Below are experts of layer 11 (counted from 0) of a mixture-of-experts language model. Rows are named router (the router's row for the expert), up (a neuron's input weights, with its number) and show model dimensions 0-159. Each number is 500 + 40 x the weight over its row's rms, rounded and kept within 0 to 999. Numbers have three digits each.
After each expert's rows: a language model's description of what the expert responds to; "gets" lists some tokens that make up at least twice as much of what it gets as of all text. This comes from a sample of Wikipedia text that the model never trained on. Tokens count by the router's weight.

# expert 5
router:499508438569513452454524464508477516399476571475494496489477521529506533491534466528512520549511564492499542540497473530450459477526463553468511504514454390534486497488454512495565457508439492440496522504565540594565503470483540488450527455528414514555513527495477496512500483552444499520407453497536574528499559467459478417493543503478505525538557540494452508485541464496483545447500459462536543480508538475564556422495567509524430485521572625494523472475476459463470489482452502
up0:455431531478506478554514496512513557484521479542480523449523484491480481552517530549552484536515474467517511556532501463461515494433474423574463507519540449460536544499524519517450534498471504443536471524492495481560438507538498508565551527484467537494545510460536513517480487592518447493554375526475430537532526511453617458567469452547474482567496540453497469474530550558517538480526484506563529459544550449464561482500553504573519513527532502557479516491579467491471449582591504
Proper-name word pieces
gets: " the", " United", "ic", "oc", "c", "op"

# expert 25
router:508422488514515460516453463578465487447516524537558506517470501539497520509483518530463458546499512550448450498474477534442534501431534548497541474520514526412526503531518510563548500467500513451470496492447477511538560447530534490471521510546514503432418527484470527490509518511568520381522543509504551469445537480555478508590543458506541476492525508526474565518395467450444498554500416510516536539441516449581441515525558455483487470477542521520528451588494483534442426467462449
up0:495416496457491472515405553539515589494490451523593483469539467527551497507559522550512490531542527509491507506478473427496492485524539524452498460541487453502577523528450500500554456516496489555503471508446504481458430451482511503495511498561479500478450494466534528544443529529562490475509490453437493479446550503487533512378533597468483512555516524436601488508493471509453521520463506543477504497412551474457472539451556501513485520511448458596455462507409476511542506434451529
Noun endings, document terms
gets: ".", ".\n\n", " on", "201", " of", " for"

# expert 53
router:502474519506537506559482452464505510488543489421523490452478465478546403478471429527561464578518528549505507501461487498565460433483581486472511457463497478458561459484518472460610466467471524451510429511562492545471500534502598427554540439566498521451470460524485442513516482445481551467507478532596515464507550507503517429532527412496524438463550458508511508492509510479482546534504504455515595487494581485551495549518483477493486477471497574521540454513529556500545521455486480
up2:529595456481416561513471529471437556537503411479487570475519473444530439510481506527474459459484502497429493507476547472513533492504404540586500502406438534491482530510542515535535501491530500482432506492407520449563497481509453505486532485510521556542473519503517421482483480445550516502575549481470497466471498505486495470477461505575511470471476457506451472517502523499556487511454513510530438562551551529496549577565412436573452530549481485507497440430473492510523447490544504
Team and title endings
gets: " |\n", "\n", ")", "ers", "s", " ("

# expert 52
router:442463538537533482481533490475450473382511523491527525537484511530516474565492533519504534579579524526465482537446492512500490496492507540429497506472526467485513389526501512498521542525438520538466468442532501490555490526496591408525443462570526506482495476516452459458518500377466523510443498539570513461509575568483487465583504485471510516476475557518500514451440447499496553398536445448562512462523519487516557465543473528524496498470485563465538467537586509523477530472502499
up2:564526454545648467541542552432515524527523424478479517430500471552521518487537536462561427487581541481422466539493471543495510421502497520471501498484482499503484526496499470519464555481535575538477496471475491492589512485420523509480536519499515506547488470442473464479443562517546477468513470433441556460553519511467513424496470419517510515450459538541527470533494533482489467465577539497567535511445492456569505455531471490474533488508522528469500482457491513465571490574567546
Headings and table breaks
gets: " |\n", "\n", "|", "==\n", ".\n\n", "\n\n"

# expert 27
router:389434502538446452521461476525464498453472502462474446543483466533509494489482532490458441547493446535476460468493434488521453517465542469530533475498480486486471490515482527438485480512492521443476509442470467451530499527443714499503518463467478517572521496486569539483483463556481515410418494524449531415434503450499447505481495490453484478511485487536474492442452456476430550507507485544483504484525505561539475483467490521568448454554469505519500482496438549501454537494490469
up2:466469495523494537556574444446533543527503508463413467530522455558502488476486479463502464638504530477480448470544521505468500562405543483470494523525530455495519562534532456561530485541572575562511483456413485504476530523459518499424520538567469497532463553515488451534461512439473522469445515543481531479416509504471501423474493564544480460505457445544468475450491407433467451478505481518528479507499528594565516488452487508482525469514448473442478520514498515514550480468497526
Word starts after prepositions
gets: " for", " in", " f", "==", " ext", " sp"

# expert 63
router:489446554498509511461476535501462489547490576459542500519479488481574527521491577458558468520574508463520522529480419524524473435544579496542497468452466506525536423522540483398542489494470494538486478449537487470460527437462534504470474533526474412466519558432504478478487474491503492477440471497465493518434465414550430400534494456423495534475519540489471469518432494486480595543565525504495525458484444489498496476477454478558518456548516498550479512552485519446414448450514476
up0:481461608486491498475490553512500510580531572433500525470529546506419511486520500509565471539529535509485553535552546372485542483523466490505501490508551471474434487570517503531528516475457497484492543541497615537546505504464496502513502485515516446462422507518510471440464440529524493461505568509399406498524470495541445514504451481381529541491515494502530517615505487427446537445535464499490480507430479504468516478473434484498540495484473513480484487566501523484461535475472528
Verbs and statistic connectors
gets: " ", " at", "ing", " on", " for", "ed"

# expert 4
router:443523562513473509502490484510500490474475443424542437518493570447512511469513513426416474573482431470578511506473498581518524491486468513394487488479444461579529521512530517561501444470525510511472509512496480547480448483467544477509456509494528486538497503482495454506567465456452533503462494490514527533563579442539529442484578514460453467462521555478526480486421385466479637572483486542475576476519579525495505499534535512481559488510515503483520458516466515488508508451531529
up2:513534512513536474493498463530591415480521503474483418429527455525514493514491521476473552479468510483478456513497506539581434463505473501503544459525490636519503526421445459518480532456521540533495519430535512518472490486526503567498463408487460565461452483427492500537485481532467427517518515561567470521507517534509481578539417552542516497526543584487515447429487503478541570477499527531566494442470500507490488555457557542474518488420471522461492547498492559541459461452526550
Reference years, capital initials
gets: ".", " V", " A", " H", " M", ")."

# expert 46
router:527474532507521508476425494510482437440500490466495518528476515423575524424530541451529524542509459517508506521511560504444477507484507562493562485545359472477555528516501478541470468507477495505526487510505490409483502521509532533504465477527522509538494606469477475488515463484484466542439524474498582559533451493520478394471498465482466458521526509560473456531421460428524560492476468479480492432402470440469493532594475492559524558429513488477486508564507533487425530475504556
up0:459559528540483478515460441535446396522415489516502533507537450444464467474525495491528498490427480529487515513510424481434477498476468489475487528560482554468397435483516460562586503443487501454498488550555456471481482456574511509484541517509489513433512506541452508491529438437537499545528561520468527526455425572573471486506459531518508514521489485461501553544449527497542470478442500537466480426475447495495522536461458554456593549475507516510472474486510522414503523595468446
Coordinates and math symbols
gets: "′", "°", "/", ":", "}", ")"

# expert 17
router:506488564559479449530435471539513453449518503520467523498490440508524484446491501531457477578490473517557520541508396501567496586463540513467541511515428488452577417508452507397550494544508500478531442526537453500537454486480569503473482425560441455471518496469516457540521457489503518459476515476507470503502463494528484457506551519543522549522500492493474565459497462518480542481515566513481549495441522515440429536528586507530479535566510509541602495562447608482482537479487488
up0:546543490501486460453472453472540501590515535537520558503527462545542485496519495527442583498464527518485426504513447548557446508526484509483505456527462540534525505520487458443500538490451453554495475423515472466419496476511457439497433467493466450503552417431499511448481496473504542514534522535458528536497448496487436499479586509512527539481489456535516478490478509529457456486522429403456547507507430578492551534563517567539440511491469517390612544475509489540466517525485536
Habitat and nature text
gets: " and", " w", " on", " with", " of", " h"

# expert 56
router:417482463498469530523507418558438484497462612475540462506470441489487463521524518517491453552471449435488468499515577489486463473458490487437493512462535502454507444558488492538471543487568485454510489496567526504546477488482536415431542485544422489488594481470427530513534488499479467481514446488527515468548545485509561520577529465491460422479484554501552569449534473483454492540583526490506541480571520428506411473483546483528407519500520534488526520546486441500480526481529518
up2:463543481466478538520516422576432575558505440473514442472507493553452513513527493502447531529494479461564491507516510494469532495458510527515516540500479497512474489456522460438385480493542474502446550484555537519539479441433475465555492456465488535499426479437450515446494485539519499486455464522500418538454495511427443558458452512496449563497573475427482459536490497480445470440472507543594399430502464544518521484530495444477536529449498457519488479545488494563463437551491472
Capitalized T in titles
gets: " t", " T", ".", ".\n\n", "\"", ";"

# expert 40
router:483534542508462493571409352484493482423532490416538530503479499493552470425503556490444476531530452508532458539477532540577506533539460458416483508536463452475595518465455476487513469475549468542471517479500450489548499482484488534505452497531451455498538499518521503472485532455436595481476500471502545492601484403468476453547503509518501419506513559472501464478486451465484584447443497449455524506490521543472457489538463474507438500491578489466516483535471498476519504511483503
up0:499504511477538476490482494507548499466495491511489558525535546517472535544458413486551527486570469504501492527523463517518458527475422462504479445570539495540537516455532479435505508462473492505554424531520580552524485537534492488490505492513480483481462489581437608491479486380488551462526442542498480438538515527481564546465535510455515504455530487486455441522512568491583515487491437468394504495460479499477451487560432490536527555502616498547507535484580543507490527544449557
Name initials, punctuation
gets: ",", ".", " (", " |", ":", "'s"

# expert 28
router:437450476504550532437490462464506575511493515479455490519488484510544476478438472406393488490492451446531433454497479444580508469485516521547542434480495577490519486597511537535524468490442510457460494464473562513516489556493536510519515559470531464499472534524535551589487496475466548532495473531457484469455487544526477430526531510483521492487471480508513614417460423476504482562490444503471497442507424491476417444478578497514523437494478505484523542583457489505467495472491455
up0:507461404542419489519478482565457512548540402541560519442515588519507523519509509433515464541447493525415505536543479445489523514503486536530523458499624552510501517492457436568435491521500548474527531557574477543522483515524505492484507525469485454482505478545498530458418520395540483490527495529510469547496532506510513509480491510568429550433489477524529518541524529439477512518485516454483513479460516506417559522584539490507486506481479410584486517494502569533528468469537510
Prepositions after phrases
gets: " in", " of", " for", " to", " at", " on"

# expert 44
router:502476518570493469508446518577516445502476479460473484586485499471551432472508526451502507440546465478544446585460523518512462392485531486528513424478538478508483508535522536461566570509555477480468451519547524503481451458514449418540484506503481414541442510449562519473516515509481554485521478468490441431495523473507511579462545485510429559503461550514549515489496449489442441433540446526462507555497519553497450492450535501545485415491519557507481436551484532533455455460554482
up2:504629389584467473537523464530494533499524540485461532523521470507539469467490501556501474507510425504520509481512480477521592484519482501546508513567482507515428550507473487529523556467498413495484494566477571455464436499507560421502502447532491589516531432541470517480474527531548459441520549502496470556454478513452542595441491501510509506471443471504512562498555470458484535476531526514463520515478549532476482419487486508553491523499570579441490467442506508451534538550523564
Auxiliaries, adverbs, relatives
gets: " was", " is", " were", " which", " that", " also"

# expert 31
router:479502501517526515501475470511497485465555550515503469463464515427477447434476432488435512518471479520477536510469488544577486526449555553438577556529432401492480463500412465453556549483450473464485475457542525487500532522513610463511472488504467506499492515452490512517530445464543509524434449451483510550470496538570473523486445497464555511492534461507431479534546496514469485493370488514395506462496526582570481468528504532516471541513531502487579507572452476493509568495460480
up0:495485490473482530498517494479466581461506490460451549480531443453414482530591437468451490424495462522547531467493539467514537497521517492475509477540516477457494499464555522490551562476464558479551510485495592497461485487487484568425455529498554467557549492552532508485398451532546522489467472393557520567525485464465480551490484535508521488483534422410469546533564494514543464535483486475506481514495508490496561468530512508454425439517501461512607539504459531496494569497450580
Geographic location words
gets: " in", " of", " United", "===", " North", " from"

# expert 18
router:480517469545525507484455570539479484478542536451473469521474468475465464432503551529506459548484500460533415433529496570480535494501529515408508498475513420394440496537500516527584500434470469478482388495561503493470447491455555385530493457529509519499458499487535542531517472453476571503551458494542542507509567468512501521551511475525558483483514538506496537535429477482464546482503469557528435449412486525566472489479499487470468489542561530432514498550471555461425486498479521
up0:470490527523495493453513501436488456509502522508473469454529529547534514483590502480460538525483462483528475445509473489428589535556535467473400405437486464481470528461535572535440566458502505499446503540552482514498483546535506418490461541482477438448452496619499529469505517563508490496462598521505510513511469417514505609555485520520497527460489485450531505568485543546520498492531450465534512502476521437506508521491537535450470484438440528529487538500500449521517445451589469
Dates after On
gets: " on", "1", " March", "6", " October", " September"

# expert 57
router:530487507504517546537451538542501419446473445557499466494459478440548454491375528490488532505487473511513554448480493553487477498439567452542388501513494485484532518484451456514617551520458453472480430410565489463463510471579484504507483479492534522518479439506565493495516534432481522485515524486512482436455490563513488536492514513492526485576461465526456496486490492475482518428491484473460554439462568492503489490519601488521421478500527488495561428515521560473521546447456522
up0:540532502482490501513532481546558466497455466529511552460519505459454451493456490500493529495513430550461562430456538441491462626494538494528493486408500512437489516522530582456488455503481495487489482471421513471508489521519482489427570505516523577497484444455594487443490458528518483509436534533570491507506487532489482600492547490517641448444523524453513451469503519496542485502451475556525509467482459454517523499476470580492552457489494488498470479494541507537472550570436574
Spanish and Italian name endings
gets: "a", "o", "i", "ia", "e", "io"

# expert 8
router:485480553555446499471464483525444443489510466457495474533480474452492549528513541497487520445455459493553485533488458555453537432464501539447498480443421476486514535563484544497578520498570464515485530533489425457477535512445564481537449454504482475556482463520459507465467501508471500486466488454485576447540473512545503481492508464510544439525480465384551539504438473506543498525525524498355551532565487526513520499476502434555489463479476473521593503495439397470511533430530483
up0:457454451497488515441522464436552481591492442488490479532515504541485547537515511546516526466513486400520430428483467477529540536456532512488471461530486538500469531462488457561485527525506490482544492422463511502506551510441494494547492521543521568419484497517494451510417528475593578554532471541520460503425480473437529472613484503552526503482466532467499505542589579511501452491434560501478475443524461564512498471530554524534585493500506505438516457534476464549479477450482452
Indefinite article a/an
gets: " a", " an", " is", " A", " one", "A"

# expert 59
router:473523444529454529503510475509504487460467411499522484486474524470557447524431536432485471491449432425541568525483485496499467523551520456488498475452489455516497529537520507550562495484484497458501470501439485555425515558473580468570443494501512531520503646458457457480485465491491525555497464484492598480494570482516479444463526499560452458492462520509510521457528497448501528501457483424469479490574456523558487426527424437494448460501521520457545444508409467442501487494517455
up2:465491540503471508457539451435489508525420464446514492543525487565489522474519503560516538514493511484444468437497456463496559472521513439492485631546501488566517454457481583489551528470554448571521540501477488522487516522454514518422521516469585530492532614513546461530522532464555462508576516471513536518525471519509563480585558529472530460461444492498482528512498529538478544550405544510519470449589442483543550519540486444551540503511457478487502459462504497462509456545469466
Table cells and credits
gets: " ", " |", "-", ":", "|", " by"

# expert 7
router:517492524550442460560476522631478427507512505430436509469473418490526535536511583466412551429508433471533503467535473490495492463476553500512517469491454449499409529560449543504517569477518482446492521540475522518484458550468538472523456514460444485513533515497512460539528474541480529433515443477515505498629468452437550482510529527454468464521491495497567492523569507515499506448565494576455527486516518490471488504464552438520427439468524475529549446459503507508527469464502476
up0:429515419497491500500558491509528454479469487522477537483530408495484533493500456518478507466500491547490457465544524512469494547502562467512525486497477530421493486456540472473515498391534520481472555537412366513542483496500529576528474512508537560510582526541507469501496508472467497494462501554459494475521438551546547485478492475522468554440565498474523512482503546460570452523480565508505532507524566524469495459502568544515467531434578493470573603459403470504488543520534574
Articles and comparatives
gets: " a", " and", " an", " more", " first", " most"

# expert 6
router:516473518560499452536493452483475480440461530501467472587473456491531488537492522460518487518515533589487521426462481572537531479513479482490507462487484520423491490509492456559514461484439529451437583505522466559509445532481559452442532496566439464556431497476458451509555542555452516525469434450499503441496516468520520525530530434442547468528502464492507527496514453489483531525537519450529529447549483437524468436503489545485462523497458617399496436505507546483521516450469393
up0:458494510496577475519588527434446564521442461521483443571514443552471536514445564531483462508485546554465507550473516522513397516516505505490493510485456488454451475542505514536497502553481509467502540471476533486484485477527513465540556559539595555515595473467488502540465532541553517546550399484491593475486515519454493560541427498562519510537477405490515464547442509464485515531516522505465476510464532471474480452546524438483528481534516548405485445504554487526483536463570520
Adjectives and word stems
gets: " the", " this", " new", "201", "|", "al"

# expert 3
router:515498479482564536505507407547500425448416467514511463512460483453574482478460555447461544516498448491515529480541480494488444495474545497467423532559438483611527530451475492489460500435500516526465510416535432475535491471572581461556437516450520509469506493455475559484548482479481492445468423518572481462498521476506536458519551516537493505480544567467508447491443451515512563563462517477571530472523508500574525549513477468470489532493547541466525486538481572524508483462574545
up0:508491521426525478535575478518572472518510472555478571479504501534493550467488510502467527479528538585565477477554512453460503552448497449529435429544502523511494529534490504493562519551463445600493506496498474453445505477491512499513444491448512548495511505558452570519578499541512503488521470499524480521501510507539587517554508428474476564517515477483584439507538428498490516565560529479618487491470481506498468532504511474486532441511464512622503460561532451583580490477514465
Academic institution names
gets: " and", " University", ",", " College", " State", " School"

# expert 48
router:471498484492486441449478495504469485425575490537498466528498550477487489498470602465485436539570479460567486466465423540460568548507522455505508470490548447485539494515454481435502498472505437506436579439529491465575512473470530511494485477554442520489511554474499446466561452469435456535414429497513499463476485487476510442444493495436540494530464520490501466469506451438443514535515479469488539480489482509542456561483456490531580499520504519480565489590422546445450445452515422
up0:563474584482536556440495451494559608564462456520498495454506465526475470467458529487494430555537496497440504479508476487377503451483445509534484509447506565550451515453476493495531562512514510446509531561564536528529521517525520551556548470507417551516487533501499533551422463546419447499481440476523422474508485398519471517438524539525470455459492522540529539486531498496538477473532536517448467502486457468510518567525490504525461475496465523468499507453426501499560482490421445
Blank election table cells
gets: " ", " B", " C", "S", " W", " K"

# expert 33
router:483411520493526417452486467502410498416476484477547449489486578487478482466576489503514476588494481452496532476472509522470480522444516528446503495524474406489586446527473485463526481496473457448579440441487459551561474472474519433536485452475464491492448552448501507486456458450483506509480474520528517488501484459476512477481551435460524501486474575563504574450496500519475489461528435484481465446538496458487489457517536496540458606569564544437495495536451542500492486419480441
up0:536509582546573539551550451532500522484508484505491513476536498460535509546577505488521562533539484474430539514509464465467484501488546459486498550456502531452510517556516502419433508501465542552557515488588501451584479455488502452474516442511528483556474472491537519401563454605441532478536488455453523514462493527518482555406532467537557467546544512483484437450503508511482448523476439482425428478478570491458523510497507559522556522598505533488509474542516485476467530517472443
Table cell separators
gets: " |", "|", " to", ")", ";", " /"

# expert 13
router:486489559562420512493491451460437429495570482484506407490498495467528431503482537485508471512467485518479525494500449509555513498452557519381490502483437441477527501460521469487575460540468547488526484487499466487485525573475532495435515446574518485450498549493507484489530488497466546519477541474513547473493523459547438423471612482465545501531532489491524465497460492542520549527510559450498604495486495496589494404504482558559474435463612491521524470479553512451469495515487477
up0:497494565447522522555557426515493515541516449561546494504536486469580495539413454509491479485521535494499532556552469468496476400495508468496470460489455512459489428472472465460555448518567558414534495536476568554473512543489504493540510480448537535547507463534439453456527536455517486554448504470507486466464447478512519465482530448494516494486547466511468510489431565470556476492504517571499491465503431489523504424463577529530534422410518501497494558404483488505501461595519445
Table parentheses and names
gets: " (", "–", " +", " \"", " a", "("

# expert 26
router:528471495564456417458506508519428457463506470522480493496492525523532485483568450461455451533441439540527499549487463536511506540482446570472502526520458455554565394507419515462486464549478474500535563538484480551519484534513532478462462455552522460541471527528487550558528443561529450510420460427499499530576478552553423499479541486490485461517492551490431421468522503429464513486543464478484568466464557511517482533542538502514485516538512550459595487548481528412477503515512512
up0:468483553428509561553500495479524457442474529524438447570529559527521473468470525502480446543545491489464486542502591510479462508522489484464561395515527443459522528510422505549576524466537495465528489471456543523470419471507527488502502529492529545486517468498512500511439492466567488566524496492427457499573456513513441499506489428544457548529531488563531462503557512432513461450484497513540538495397554508537449546519518537520515510448539507442541549513564529519529543570573424
Infobox field labels
gets: ":", " United", "-", " Country", " Type", " Kingdom"

# expert 60
router:485532510489479545542522481467496421436472578445501515440471472459530466500491480548516493473442488481496426487441478530558461445445569475444506491487557454458482501458508484530494519522560459457536489483562460540506480465502535422466459499573497570460537529486451522491531541479453480496513447468520537437588543501494573443550540437499521399506564493529523561453485525497465553506513448518472523501579552501525452494482523476520406550473552493473500508548446541434477576457540459
up0:532526347477465476486539548505477536515450375516558522475473570466484432513491457500532506446500487457461477424536469503526507470484490462531454518501471567535480421515547498455532459535460528464523518474533541500465439502505520537512550486495534532477506552500559462480477532427518470511495539520511457524431509503498490529475521517561527444499363518584484526537508459446530523477436538507561546505518509465491486500502501561456511492505552521423464573518540457560549467496542451
Words in titles
gets: " The", " the", ".", " a", "|", " |\n"

# expert 39
router:522504405500409512452556492536428437476510559498484454459472510482507540503483436486609474534501499525492495499480546545506558473459477506445582531516468455487532483471458529445550514443512481490615520468560460545530421496493480502490524458546402475534490520492445421517507402508473468540435468515513553502518494484497527456456446511487498478424507485508472497490488503534454457494514515517455618492504554490546478506465472442589451520491513492469551454558513459509487499466550468
up0:479558480527536518501543502493509541548446484454559499438530510488485488458477568523512497462615482425478482551535486501546562454522450533459507488463515539477453468557509499508482451435537498576540626512500485556536485481548482598498490489498480541450554530500478486533521463510507489467488443445543503486516467521530507531476461470444448562593517521418470453457469521537468396498512497496447474463411419485535445568531488510512571493500543468469494521542488530457495465541460520
Infobox list dashes
gets: "-", "\n", ")\n", ";\n", " m", "|"

# expert 62
router:481471548531515512534468490563509457478495407507579570527465526511534515441462501473481435543453529502439501483472526493476536461440481437486464445417455467499506491543473425484553491526556497495509506459551453521555532506499543526472482474538574415481489601491522482463577496461452576570460479444474548444484514446557566453478540522532493442475489559490500532549467492475450546556433513499521508443544518498536507542459510515491520434511484527457520484478418544470513470434567477
up2:456512503508598550533482514523638481499491479527480521515492570518525522493445442521480484522535571523470470515557447492508572455463446502544416522499470458527441481482441551515503546465501484568516476478538514458469509494501495441532572531518531471483490539496575483472586554508497505530516604471431539504533384526525527527493540494466471569470469482454501470548548438550503480507454524488556496491525499480477529530538557597519519485485444533498534528528496452563574537501535470
South Asian names
gets: " |", "a", " |\n", "ar", "h", " Sh"

# expert 2
router:537510504496452492434439478509466399510510496539518508479500468478483479528564536463470502613535479531538627465496476553565454519474491500513530503555424468490504470480504516447488532488469539469547491521502475472465453552467499560464471494529495469545473547476483522524562456491436486550441487470520539490515506536585482464458520499434468465467506541525537410494453430436434526498487540464449569462444444407561496551530500500524473499531534471530490549541488482482486475488609444
up0:481490506540559492487491519582462522504477518562565506464528545520499433562586472502544545560486547490519584460533482434456439569471534519511554496564512555570501453508547419462529487478457508436470520481539478459450507552459434499454510477400431495473545562523494572459480483508514516512478525546531465541487526516496549503498513502512540503529462487489515565540520442459469477500524457450463445428464473499513488525470518495437520499558446422528502576492457466470595544469447515
Infobox numeric punctuation
gets: " ", " (", "–", "201", "′", "°"

# expert 19
router:488500457504481527462518536488439541560574461562532540470492527507499454479485473510432518481473489485480448471516444512571530494502448512558557423527462583537533426552480500494547452500476510496506448485538441467464451540468534462541509546427460502441492529554510521593477485488522534533444472569519502461474497509530466458460487500498529470523464478503535554474460513497578579573489465535467469507473438505486400453424521464508484489520555498583558558521406446499452535476547456
up4:455566523454517550512490531486577575489451559567485479399509547490534492605519487507547428619537520506469531471464446533531553465545513488455555513513529475533561467508472512517532495466546537507542477493542510426532531548458479484562414529418547494502469463490502522532509495496556507489495488552487491491477486574573546531434405496505477535520505435504469464500539424489543481495451502556436540463475449493499522528471463512510533532492516437530488565443516471551478531502478464
Prepositions and sentence openers
gets: " in", " to", ".", " of", " at", " on"